From a checkpoint of a small mixture-of-experts model trained on Wikipedia.
Size: 13 layers, width 256.
Below are experts of layer 3 (counted from 0) of a mixture-of-experts language model. Rows are named router (the router's row for the expert) and show model dimensions 0-255. Each number is 500 + 40 x the weight over its row's rms, rounded and kept within 0 to 999. Numbers have three digits each.
After each expert's rows: a language model's description of what the expert responds to. This comes from a sample of Wikipedia text that the model never trained on.

# expert 33
router:447481497517508498430485498484561537562541433470430499496480490647517468490536463549480499583474523531459447439446477562504487428552488578508468503512462463523476483515527440409492465512538447526495526471513576518486498528521489483479504529533507520504550490498490508506512499531559481529494498518584514408504508482496481526524499471535453461527532489559532477495475528554584409413538504553548509507576536561543493487548367547510503522533461502495534493486547531468474540452467521527458557430459527519513505455517458563495478460486532490512561500492520451492557460472470589471525477506490565475537450487426462521552546465503475590480562571475493481501498533587441485467519546510493498554492486486538494505460538564542542508551569521513462492482574550496558473460422528
Inner consonant clusters. Middle word pieces like tr, gr, av in technical or Latin-derived words, as in electronic, program, doctrinal, control.

# expert 31
router:395548551482494448447557528561515498523558528478428542470517502497538527467534508484460540518507517521453516455525516528529457471496449481448461500493574484533400493578389507449515461547474470484445489526585498529517470501542510476540514466573459466482516473467510456480430507585536513457564435492514501497542569485446495527485533456543544521585495529519478560436488512575532474466482528487520480552533558530469532424510461487489494480457484529567547461429552487474486540461420541528482498505514488458459523477476547533535474520525504512496528585563599455439490474541482518544518540508542519474504476562502504515641522566535502544422470488481508541476537590484448529389542459482542526518505497562518484504524552536503514508520491479481452505520498558453460516508471519
Function words and adverbs. Auxiliaries, adverbs and quantifiers in running prose, like have, had, has, also, only, first, which, and -ly endings as absolut-ely.

# expert 11
router:440418467525497509525553568493652460553492552452471517507476475510533539466542453440471495440481503489475516479464477542492521535503526534455526481515461544589468521528467516493513440497429468524439544467557484475473510491518400513473506514579527503525485493473491455459382562536606520529521487506552396503517543525509558550496477466477486466524469479499492533533542542505538526476541469509510524488486523517581493443539536543468538483528428455465495514493533494453480467478506558522486415540501516463486462539479556576450447522497487574499490557495517494491570492543515586510519505510547528489495476525498498501548559519484422520452489591517505462520528586538468456474548502513513558514532489495566492575506509566495540597496569507536396493470552510453466484492448507
Name-internal word pieces. Mid-word fragments following a capital or short stem, often in proper names, e.g. Pet, Mat, Eri-t-rea, Hom-et-own, R-ik-sdag.

# expert 39
router:470525584602518486540487535486526532544518517495500495476560541527548536509488534441534542495506514474446420567476481517510544511483494536413537546482490495460403555505460533462528434548472499463479463558515483465466416537578482534425467428575442497479525491495498520492450511552482506510578442473545428465556564494448527541547482530475502447529497508550426516441458496590524498447475485541537439565536542541530538528487510522548516484519481448483559501430423494446528502447475515585507440476472542497389485488507537557481485438528517473535500489573524516482531572502492526469537486547494463451583515482489509457528510551515469524484434509523501548507437502558492486470555477575533502537472459499529502501491479545527606570518541497511457449490544531502486473495464556
Proper name words. Whole words or endings in names of places, people and titles, e.g. United, York, John, London, Mat-th-ias, Beat-les.

# expert 5
router:447510553516447483517564530500511499539630540486514514513505579520538485460574522487473511495502573512505514480467445480566506549528470465496438500493496466492466530600411472444477464491446440511485472560579541484454536487541501471532533444548536507471488358509524464510513520554502494476528505537528513479532552554510521568552493421492487442570509527538497563510481497529553478446573549515563521497493481500464468442454497474502522528486466520485498495435544492464494533449432485585478488527496510399423433542450465512490491531471451496563510536523532480440502531507482521522508459584478554482517488475441501479542466502530494599555466544438516514501491510526482542478543550515484562544515527584525459563501553519455567510464508413509507450506470571446540479511483541
Infinitive to, prepositions. The word to after verbs and nouns, plus from, for, after, before, into and would, as in resolves to rescue, shown to.

# expert 9
router:470553494529484459506537525487550556530584521438454449493509532608557502487527412435484480518500475505440469485463494445496427520565548540481382508487510471496511491544497540491463465575508488571468506568542533442477495500527434455481506468525517513521567471539495484466482488497489457575548458571515443502536493469408501554452459505586509489519558450556442518442481503546521456426510528537456481421530534550550538517474493570515481477515510508506533525538475544478519512485481524517485507479442508475489389435513474487445471466509480559525440481513493526409553506532484535491483450521498510467584484492453450524566508530517472501534473465417450544555546510525473435457508526584525579516536482516547492553496510560471553548516513471508455451453559573475506524469484543
Foreign name inner pieces. Short word pieces just after an initial capital in foreign or unusual names and abbreviations, such as Ng, Sgt., Savannah, Sebastian.

# expert 21
router:500488471521506496433567511600557571558545511490475534551481532493534429498527438460526584518518510547515476481463449527537459520506504500427422503500518400506453485507508471480511508512461478532445441587517519534452493562523483462442472501533545488484489480538459496476481537561523525521474434469508450555540476512502544549534443438571521487471477508594453542480500564554499484523526500514510465462509527541538554471537410544553490545551451461510538523476480498387513519466499482582484528501472488498508498501398474486506463531527499499530439542492569514456482552490488573514481561497463495374519511503423483501540564524463461518497441486502549460566507556489447480416507501516529563570469473584518485464490521486524543517560529465542462431551482546455500477514468553
Indefinite articles. The articles a and an, plus one and another, opening a noun phrase after is, as or with, as in an Indian guru.

# expert 17
router:366447500574494492493557500586573507542537503425468476532537550536536498503467477383481483519500551493517391533512438484528504471529495546444481510415470486527459485558439530422517511524434481536503490496530504499451540505523496470497465500511469495425478515480485444475479514576543514499543432466552491500596546498490477556512481479497523428536500505530505535501424515534486468493509563556551470527578525541561493465557449532495534510539493556548499500476490462466499499479418499601460426527476457492466493515524562545497498485537486494546416477569563510473499509518460517523538544539475571433547502464443478478571510551464452482464484488486515465520475531504470479475483521621585522513504459528545543536458562551487560508489516468480440492493474567539504502502499541
Commas in running text. Commas, often with a closing parenthesis or quote, that separate clauses, list items, places and date ranges, as in Arena, London.

# expert 15
router:447502561559422493480543535555513495525548474450405476503529503553519513511510515470449512514561552444434485542395474487507483494483508505489432527504490478489511472497461522508482499594514454475497517504499564473519492469582532458491491502574471480496592437524453473515494520515524507481577484511566484471490579508420530506570492500455485496548515561527524544430460492503453484487500495515628476421462553530596493429523464524529511510471441537512529533479467483464498472422483532509377484454502485533410538532483476483457492476528473453535489524526486503466548462573470560493516483606546505446550504510480518492515562529464463473508504472493587498527468481498503525470510518522542552634433503448548480535487563561528523491553542496471469528537526541527533478446496509
Word-initial stems, table separators. Opening stems of content words after articles or subjects, like expl-ained, cont-ent, popul-ar, equ-ipped; also long |---|---| table rows.

# expert 26
router:424481494581408500474543498532544522541596598446454543499554507532571525518526444481499515557524510506476477487461454542496492486492486526465499547431490460439492482558453453462511444521446458549521519523544516499552481492508488466445438495549540459450513388471444486485481499484550552466510524511527455516525547537493509495524489487561532438537529496617509481460453535525569472517577514519556535508508560503505545496492436579502520522593486515493496506437492482478533499447482447587496436521475497419410452554488464527490497478508487536545481541555515482525512446497486557567488478531440488492563499508524469504563453584494462541523437484425508499515517486538476462518472539521512536511495502523500504580467540487510539555544486413491482416529567560455520472478520572
Of, in, on prepositions. Prepositions of, in, on, along, among after nouns, heading noun phrases, such as night of June 9, age of fifteen.

# expert 27
router:482491452509481517482534496513535479527504549444434487486500582564534463465537539468487496553483526489471493503468533432561516497514493584506441539502497432521487519494482468487551442576425502520492447525524598502452531477558423472464524552521475470520496488518523457445456505552551559485583510473494466438544572476477514491482463467501534470486490461520476475462479536508481550439476494523460535562476504582576441506463476501456539471494407485506492577489474521436566509495423562588395479482483494498496462514419503485462480530528488496511478538512510504537553478559531487567538542527476561430558488524468439566537551530469395504510516502456505486533516536489491468462540523544480520619523455458472453507508518585485526562584477468460425449521470555461529472526491508
Capitalized syllable starts. Short opening syllables of names and words, often capitalized, e.g. Le, Se, Ro, He, or mid-word lo in Midlothian, Anglo-Dutch.

# expert 2
router:486423542516480460506530527507532544547558547442492507490476536557537548520538464391545520470530567439470429508480492543525503494553519525475454530469555507460454523546448485458547480529449505510521483502521544463563463511577459506417486426583489488455554489505503440491420491570482517548493481496551407459596534482473466583480443470536461531524536454532509562536517467598494537478549484537520526498531551525549492522527465484532549548517497446467532616446452474467544470449508459492521465529519493469511458452495432576493475453485464505579477479495542508456516511537528559474519500521442510491526370533529399485507577581501460574484490511504540540512543536493475519489532507528516535537471465533531463523493522486475476503524527469496462472539484546484495537424471519
Capitalized name-word endings. Final pieces of capitalized words in names, infobox labels and titles, such as Mis-sion, Rele-ase, Union, Group, Party.

# expert 18
router:481419458519466441505588519504531495542608584480498581513524523572528459555536503404445509554489594474502525472498522488506477512540442547470548516476519476481492509521449496493506432530450527497520524522590478470464527504477452449531483495528541483522502448497452478471456474515537511531517410460536467544500539498374527538490495517476547408531505478553505546491451520537562459422487512502541466486469511495512471490476507515493514572495492464515491531469475475458585540515442530525527375500493489461445447500418512565472410510453518479482474539582559517430450554572467549541519592512496498457499497474432463519579549589499477502569461552514514476491549530472476521515522550521479525497500515467502458571452507497538523533563493499481492517554500529483461500510497513
At and by prepositions. The preposition at, plus by, under, near, during, in location, event and credit phrases, such as at the 2008, composed by.

# expert 34
router:428478521532450473503526452541490477584506525443423447514489558514556501528454556437413572543548521440480528468499485494568516535526508547477506521523501523486422476534471513485529518538478459509480557502515470528451473489608480473486539509504490479490569494483511445445407524548526548559470505527604492471493572549452525503564497494482466423565517460517506499443468484509532537506545472503563481504491500477583494492499482496512560510467384572579486540491464452516497506469460574552473492455456465434481470521457534485443510490518409494508466462527546559511517488532478569526514516546528526497570427530474490477547503477475470498522495559476542535492493527495466514516557540525596598549487443498540471567465549499459572492489529556504409491515546490535464438528480489
Topic nouns and endings. Nouns about albums, shows, seasons, teams, and final -tion/-ture pieces before punctuation, such as the album's, Recep-tion, architec-ture.

# expert 37
router:493477510483478487514541533563516519521568579433466537492461489506499499562507485476423587504512500444499482513485521455507470490470478504421512527453454482494518442533470463467458519519457478539492507518554468450532492518521511516504499449562508430461525481456423510447459516576535518547557440537496435504521553537501476517571508496557537468490523500513516504428437519516547500447483507537542496557511599521499529519517494531553533453507480541525520523506544520410490470494425498502435475453500481467473489432449488560456484493530469462539488517583620502485564465524445481533541510533463579404549457453476495514648521557491502539487439494509561531549464553537449490414557474516510507543490492558569450593537594516528562496524486484469467488521486505516452491501460528
Opening quotes and parentheses. Opening quotation marks and parentheses that begin titles, quotations or glosses, as in "Sugar Hill", "generally favorable", (ADH1B).

# expert 25
router:450451542522558416488532552535580481535543511436417550521505523577503544454591474527425559497521582473441498529451472533498431548573419535443477479460477438442557482528519438393474526477492457582500555492572488472467490534525428533519499519580544479494538495506458496494476512529547457527466485551533443469553517509481482486538492461470486521491545539506458522492451515545492487491524552558496559540508520522479507497508434478483540536538476506528592461504569506467487505473480498463524483458532470440514520523525491505469423489507535503472504522510512564458440423551487504540518514514530529520514489554488445542482516495480499485550434511446557556500493526559466516486576551574556586542477520501592467522496537554484527543488549489535447463463485579431454494542476500
Mid-word c pieces. Word pieces inside Latin-derived words, chiefly the c after prefixes such as des, con, re, as in descended, concierge, reconsider.

# expert 23
router:448380446550496493410521509539503461578540495485490494514481514509541473496501480381489533530497549501456471522490451516514490536509475522406413501434495495490553482506464489422528505515452451543493574520493476531534494523545493502443524494603426429478535484527476489481472559592500545513507449490498476532550529484489502514516430466457514471526493514571498527450469554532490528523600522543570509500539536517531491454540424528533541489517488515525520510490490470442484507410458488501450480460501451446467491472556539553473491489560455472482515501548496512551490539536473543537573502535483555465515529503515499466505575561509496531443512530474543441561492557527460482469529560500551474527522411561518492531425531530541554509613527482523481398488493570444537473435525514
Latin endings and colons. Colons after infobox or list labels (Genus:, Source 2:) and final Latin-style endings in taxon names, e.g. rigid-us, Neolasiopter-a, Lip-ica.

# expert 7
router:472479524474467483426493509520584555514562536471475530490538469549527481478555478397439504530469541436496510473499452451590500503539429465434454453510490518477474518502439481450512556515441507517503477501511568490522488473599509533482463510550508496490585412446474479484454504539565516503536403552589444501503521548546541533528486502495474413512576499488534513429532502554507543504500553562577494481515532517538555477485519489534509420521490501498507485486480482487548545405488470561449453443537509418488445473483513542419479444530554451528493481556492459513481487521441523530507494516468542504540473496523488539566568556486481544427485448470585529592460540539456492500548503564540559568461472463513473511443548543470558519518510475508490515492476516487558473508468524
Table and heading markers. Line-initial or column-separating markup: table pipes, heading equals signs, list dashes and bullets, e.g. "| 7 | MF", "= Riveren =".

# expert 16
router:447473498569485434501520524537527499591535572506488454549474549574547452562508482412506562502556557479495484511457481509512512562565474573478496533413529503497470454475390506398521510582467451525432534529527513515557427513559496557458457487542471483480519522490456503426480507485536507470477405500515510462588512476519469523483456463488494434544508503517467559407482528464584511499579508532513464521497479488562496492505429505468506511496497493531557531393510446462477469497519521563515449502557510476469479440492534561489469469477491540579518534538519520502511459498470555514485511509425522491563412493447488459524557528528470577445505478524534521501495553498440508490525501511544504532462437520514533524496575493472558535511496508455435493447546549499528489437441538
Plural noun endings. Final plural or noun suffixes with trailing space, such as ations, ments, ers, ices, usually followed by of, and, in, or were.

# expert 22
router:487517491493428448526515544553541611505571568507488533482525498511585490474473519478477522518508516434474512482481431528538514465470573510442450514487554455507475461571461551457522474547479431521505482447570534506506498522497465463483500491523519487458523471495480465510501545469528547527559418511476499500501543526479498535506413423501515424512483479507503539455417437569477525514497570522596497509517576524557529442493452542563472516589508475557467517466491496505510526453431495564477483462470464499434479515449532546444482451554518521488489540579555510483490458529485546460511531528454500466557439499493549531516564521468488554512447485423561481543486559513417474471482517495563542556473414498570463541486589506461577470482509535481492477545532563471512432484447559
Determiners and possessives. The determiner the and possessives his, their, its, her, this after prepositions or clause starts, such as over his refusal.

# expert 13
router:464423505554471480473515500534547548530563496418482522494494471512559429523586499468489589533514479496464454524481484486560538503487516503432466526499537497544530457500431531483575520522481498563472491505524571566543470460534451498473497475519451475520480489477483444565442552524595491520521451544516436488618516518528477503560438476536513470540587524486512557490516489562481489501513507608527481530516506531465491499528437547503575494486506501539567477523510476450541479436443447496482428520502457460470475524451536547435466505467471540560456510502551482484507535557448507568469465546494542489554448453493498502565496529524429572460480515446508498537528539517438425434548561585531535531528457541521479567498550492483548532595512475495489503558514546520515519418469519
Line breaks in lists. Line breaks ending infobox or list entries before the next "- Field:" line, plus table pipes, semicolons and parentheses in structured data.

# expert 4
router:490518549537463441516578442525590564531534603400451474534515561532595522503550501436474506577539520471512486481536501456455529539500430552438422532463466448426529508444479504451506502571494471511498518615525567468486508536548468497494460513505487479537452477530506522409458511536544466554481460493558438519488544551488493489550475515510453496590530473486505477454477483511501483470510552523484514509565516544526448502461490514493459594568500502538494491475481465484517484497466496502470502444482506413465501494484559482471468426535503440481454516477554467519543487557516588535497510544517459476492494571422564544483523523480495485440503545500534551474550582553497464542531446552585526472531449507550477495489541559495550578477520464523484457485525508527479553469462499
Word-final ed/est/end pieces. Word-ending pieces after a stem consonant, mostly past-tense ed (refused, painted), also est, end, ing, ad, as in bedridden, suggested, Landover.

# expert 30
router:495494513520437511431531570560515579532552541521452607467508526466524543518461547525468560552572535395383469467461501501551505549496438525451473530436514483512519484528451504507507479507483497520486493551475563486475484514570461490455524469596498481529508447496442463493398491518546532495554486514498487504544596520506501502492508520521471422595539471510482569487478491520488492498479532564576481518564562548549476462510466539582581554522431497543517502462489473476479458416471550484437467508470509446495499475500504499480515496534506511526511472607484513503534514526450574500505513491463552508546457473461481523562506478459426512465466537463524498535509548518433515495524492558522522559485482521559464536382508520490531505575516492481431497482452540546548478510480559
Year first digits. First three digits of four-digit years in dates, birth lines and tables, such as 194 in 1947, 201 in 2016.

# expert 32
router:448462495604472510536501518549538552537559553410467523492511560555575563560510507435494545529528531525459396489501470494527510488542452488445423466413520500510452486479488467497552445533505488511532530500476528534516495524508475522440452461542523460513516456533456523507435510556524496563508470544482439492565501558385461573535446495515476405476541479543510552483484496611628534543499507602511521569509558498524509494490479565532555510486459466497571536479528453499547476447401530523484524532531535513454425536488466545472495455547493484512509487526537479479550500500461537490521515563492554472538491470472500489547538501505534539485425512493543534509479531508491443452556533566520485526548453474495544535515516498504514544505572514522464494537507505418463474484453548
Sentence-ending punctuation. Period followed by a space at sentence ends, plus ; ! ) and table numbers, and the name piece li in Tayliah, Haylie.

# expert 1
router:427461570535416507480470521507537548534562548451468517543520526544547477516476541378476512486505534450469510489531475474469520551531505493464429493486521443435525479577468542417473412584486495522476521541504512476504494476529524502482456467540477498432507504552429445510475480517535490500514487520579439512492505544498482532499458481546482469546562461516497542436431458529464515493543561536544461518565558571586450498492507501507553473523494540532527515459486466477507455473428485559413425479485486488464429505515465512492537522564511550522506468544506457470523495551456544512484506551454518486637471519499506506559545518556473561449440485482523492549454564548484479460455476499472522574537457496523523511421499598523558564567500516548483441478543492495509514475500564
Capitalized name initials. Single capital letters opening a proper name, mostly surnames, first names and places after a first name, such as Dunst, Darderi, Rapids.

# expert 12
router:511542473578482535531559544567605523535534556427489534492584555566522570520523494494487500518561546473409487508411511510563488507503525580494438531493467505513526523507521526462503504570448528584457573529519574529495459506526466472497462546535544507535529451514521452525415561509547515488525484589515481464611511458413541532530475479473508538542564544553547496446493541589494512471504526501480489461534503595510513514448496476561490533575433525525560478492536499491537502503481525489504380478484522471494500532497479498484498505568532487507530454512512502466471503517530525522546490535517543512512497571452485473535507549486448554505477524511530508528534519581481507518539537616519519506441519493505530520519542465553487541482572494540446472476433539420503426544488517
Word-initial consonant clusters. Capitalized or early word pieces such as Col, Mar, Pol, Sp, and pl, bl, ber, tur inside words like Upload, simply, manufacturing.

# expert 10
router:490487466540496502453531526488515511571495512442477505574481493561513451469498524495478526525462501531415460507435471516494542556517473510509479501474469424489451499585509486448512511555428500563445528494476539494530536544550418479520472471489513522450527410549429499484470474494488442425564452558497500417444617542463522569530397452500518471558556523587457517483477483521527487480513504510543531508560464574511484483528494545503552470497516543498460528455477500475558450532507505495417483485516498495477454480486499598444477426531467499610491516541508495461572505495425569544509548494500487497486564519533459512533567513555481550511517496471522482543457503524435465494513486532590505521530507484551501491472532542460532589516589496442452447578486515463533458474457534
Single letters in names. Single-letter pieces, mostly a, z, l, L, inside or ending words and foreign names, such as blizzard, Jaén, Atlanta, Zitácuaro.

# expert 0
router:444496485475557535511504567575556482494509480486414483478495500563522542536485484480479477585493526478466522470478508555496445551518474513454445523458489466462412520516436525429537471493478514502426462538584518500495491497521499505484448514501389477516488462456538512457466563496523498543537447504486451521487506564434529567535509481559495466561525534618501471460492541515527520431557544476489432558554537521511517525546492580590501504525560526548536495490528551487496473478434534536492497448466472475520442488523504488445504462447500456541473475530546476477480493556490518485517534584459514440584544474465473457529555531449493508527457499479530512494546538526474465460655547561571519462543476499586464552434510521525531603512497489471520471501503525556520447487518519
Non-ASCII lead bytes. First bytes of accented or non-Latin characters in foreign names (Ş, ő, ı, Cyrillic, Arabic, Thai), plus mid-name pieces like ew, ou, our.

# expert 38
router:441438496515468533456578492537530518543526518459474467544525491531566520505458478456503552533504490456494446487452468538506461517527500495431459506491469489502505504557460583459490464483463443556530523493504558527518466486572533429442512496504478485489566409478506418490492472593557478481465455527550421474476486519503480478528518447523495413534507519546577534545497537565558504467545584518544531508536524508568530508537503495530519518505466561599503516468456506497492504454466476485517462528549419446504466498491532517460497491471543497553515554528571507500480548498498513461492486584557518487498522566416479456543575523525510525431471546503500529611507584481424491520482505494482503546478485538533427494402546512527494475594581506515432428520574516496537466516430520
Adjective suffixes. Word-final adjective and noun suffixes like -al, -ic, -ary, -ative, -ity, plus adjectives such as national, local, European, as in elementary school.

# expert 35
router:463414458512451461509533534512521552561540508491506492515494511499535474459507497462419527521524487407462459534511474524549485545430506543486468504518449515426479551521502516475504536499471463518444571535600509541529502541532454542513488483495504519471565432493401519445456502569587432552553452480557497458492564481471514525515496443502491486493496496538473515471424473498582492491597538526533520532524575547509512498468445485518554484534487455509495555465521438475518535456504507507446469493471515433522461488533494546452510551544477468525447556549506544488555496538524535573515522542518528490507387492498515440538528510484465477476493483498480548562506513493510484433502526487475588564513484474610527523488538537542556557556565527423502441448510627502572529463525537
Letter k and direction stems. Single k/K pieces (in-k, thin-k-ers, Wor-k-shop) and compass stems like nor, sou, west before -thern/-ern; also table pipes.

# expert 6
router:492495484574487440445490494518583536495519484466505525475498510566509549442532549506453464501462547495451474435476519490487536535494499532477490520482468517565509531535489461500519471515425493548446502478518555490447503467486419464469507435565500489514575483539512460448523535503473538586536468583544494458547476566490567584544461451493453529520541534536479474491468499528517526417481505526527475521530584534525534484505452532588489456511391504542557510469496469485481471428441584487496464438542463502486503440554503480447477510477477518484543472527577482460536549452519598488522502563535564492478468504547459514553503509528458508463406535492491501585484556482472469473580571519551533552440487502552414544471458499458537482571557458521457465507569536440478460469518518
Accented and foreign characters. Byte pieces of accented letters and CJK text, plus pieces inside foreign names and infobox words, such as Benoît, Loïc, Nintendo, Succeeded.

# expert 20
router:452521470501494508439551545497519506559575501482483572524499527523537506492570477448479523530511488539397507480495493541499478583504528519457413501453487493535453450536488487413479469528490462481428458565531514538482528535575493537535544465483540468532551447511450521493490564522521536458541479530587469512580572482477468517506502534504543440561477539603500563489460453556500532502527517499557442469544544510505529527539466493515484500550533475524570535497564454451507511498392553529513471449475485464474470526529490481486445504537467532575424495543572471520472553536475545488624564512511521506573516529473528519517511599512422588461497524488591479491520502523452458473537509512507515533473507508535417501485541493456541531484536418489455493544566555510467528530472503
Subject pronouns and was. Sentence subjects he, she, it, they and the verbs was, were, is, been, usually after a comma or period in biographies.

# expert 14
router:484509527514445488468511533506507576521564560416417493509449525510534478506507507472403596537526534454494478525461497458584508511501479474503497552503519482471488556543426534519504465542473450486430441512578500525525459476538510528492493482531485458474509525537424499517440578516563540522546512506514500504540507577463437512562540470499512513508507524528509506479525469531490498460483519531531513448570595569544527469604451525501566549491418522470495522454525525470487557406452499543456469513444432485446468513465489589427503498507529542578520521504501455442479456553455520463574544525482577422495475493486504511505484557489494507472512483503506528561505512512472497447497507523514502593459505492573433599446574534515543573548501477498532420530515567539473503491500516
Verb prefix pieces. Word-initial prefix pieces starting verbs or nouns after function words, especially re-, pre-, per-, inter-, as in reduce, reported, pregnant, performs.

# expert 3
router:476458452507519475502495473507539536564532505406474475505529463588539497466526496487382506579535551518451440476452507497621502550552446510512476529501482469520463481531494452498520453499437480576445512501519518504515533537591449494472473441521471527483516534533513551475473585502541442500524471552509477424495529490443507501531430467523481512485486470612494501484459506537486532428551539470497540530515542589556465505575400479514516478471426435499490562489550503459527512529500464538509524496492477507521489494482489506460499413499545488535474545545516496527492473538462509496561509496442569529529425513487435529504512501506441550484422502441486447499492575502407514451469460593485542573521462479491526543487527473468528545511581433495507481477502478476569446523419496
Mid-word vowel pieces. Short vowel fragments inside words, mostly o, u, ro, do, to, as in Cach-o-eirinha, her-o-es, er-o-sion, comp-u-ter.

# expert 29
router:460483538480434473482536560516547549551512517519451456524515539511502506547506536491456566529540526485406470454505462497510473559465486525396467585394521465524512479541496545492507452503468463510461500586485572471458530527540472488468472509500513493468503428525449437503481578502562473526511489478519478494548555532509495493558454500508491439504541457528509480517486490531525532470557519557537468549576531577572500473505469481576534497518419560586558544441491429476514460482491535582419450496491456450450492505505515474424475481554454457497505477553555438472480473538427532556499568486460571493500511455472479558504505518468504548470552435470534554480506518544452532441496516534539530555494454556522485614447530535492534562500507490522473408482529523462521496464507537
Final digits of years. Single digits, mostly the last digit of a year after 199, 201 or 187, in date ranges and dates, as in 1988–1993.

# expert 28
router:504447525496441528437582555537553495563504479498520539517546532572522496516487527477430504506518579495484488533463481467496525505462456507496460531474477466477394529495461574437505509500510482560504472589539556527523547451529424474466491465542507518531482500499494473474458519517581513494509453512570503501530506519482543491495504519527507467465519531559516500446450494560498566424511464503539520524545480571544515448478498500527548509490477492466561462484516465413542575397490507531495460509499431479451511527490535472434483458577511491523470464542538504522553526538526574471490557574518539420607465529475469481589531562500448599498497547470535537551531541495474463487578467542482548548489421460552494536487504476488530485541505437431468425572537547530529558472533555
Paragraph breaks and headings. Double line breaks after titles or short descriptions and == heading markers, plus unit abbreviations like km, sq, and Website, UTC.

# expert 24
router:483520469493469504516530506524510545601480535471439468527493482611559509519512497457493489528515481478491420479472409516479522567506553607476459526474466493459479484581459451483503555525500471502440513527539546473565507491596496468426485565492518518529506460444478534477504523513584494520515460551546468412586528502439536502527543458467437505519565577490502569482512458498451474502536541559496504466591517493496486530529490493524556478517393538548472550464470480476559448505475535491467504443446503480513523568485473576505518469481519502522552533469499498507564522491484509483521533557469483474551493550424471526498550521526484504488519542511479527499528471466500510457570525549585510485538474513564470567404499575506532573490539500513445491457534569537557542434494592
Mid-word og/eg/ig roots. Vowel-consonant pieces inside words, often Greek roots like og, ograph, olog, politic, and eg, il, ig, as in monogamous, deregulating, disability.

# expert 19
router:461492496600535485472544479561504546527515561488472500507550515540550515507573520475427568521517577504518483478482479475569474502583471490459463502401518483511508428518427527465471528570486531522522528523593607482521551484503528493412441533535497454479547481479485451522468523545475499463466474501642484492520528572452476521520482426470463487544508484565497476457449490519553497473578546585595489526560619558520451494548483570519537496518483536487525499427505467503499519482438489533472487541479495448496413522450530529488499490502485537508535504527529475481496466501525497521565561544429500478507459560473449485491514551515456538439499533484531492532487497496500489507542479553479575560510492462503528539477608522476501524487566493521523482459554550487526479454441536
Verb past and -ing endings. Verb endings or whole verbs, mainly -ed and -ing, followed by prepositions, e.g. interac-ted with, interest-ed in, played, used, met.

# expert 36
router:441518502514456487527566524579555620502550505498483483570486525490522540521492560503457494519509526420467488575436512494634495565487502486520512483482518504502486516540425562503481523501501486539434494516579562515536464438489519519501523495518474483494566486489479467508450556533581494435532523538523490473580523578489533530606532446476497508534517539495498465470527501556521497421464526542579486505462561508531492521527469515570587499530432473556491535445524472441455490450472551515500421521489494491491517531450503480500539547467502524476460532480530534515466507580497517486585498567506522465517491501504525480542510587488438553512445471501495527526458556518464465470498528521541529549455543530550463564529556553453551581508486532478438452468570588470490458471507572
Latin prefixes at word start. Word-initial prefix pieces pro, con, sub, for, ex, in, often after the or a, as in propaganda, proximity, convicts, Program.

# expert 8
router:440499493547508480465493484533574476573498527505497515477563485546516532495581502449457512515510501492427400488449442574482535513464534511478470476452517484472476532514507506479531504490490413520446565504479547461459465557487477553542418463507527513448497437512460484568524534514496463487520418518563458487528523583481510501604476520491488443527518544516470531488505571505514559487474459561512498507587508662525500522495501535502497514575433461494501602458446519508541495463468541514496528439495434445486535534480454514503446508481526477486521513584527502454491533488470557554546587567533544443522508499441484451533463594521399518463471513518536519562546504537450538492543497578497530547499513510478487538433520532530527469498543444500472512544536473461463475483452518
Vowel-consonant name pieces. Short pieces like an, en, in, ar inside foreign names and words, followed by an ending, as in Logano, Organic, Benkenstein, Siphonaria.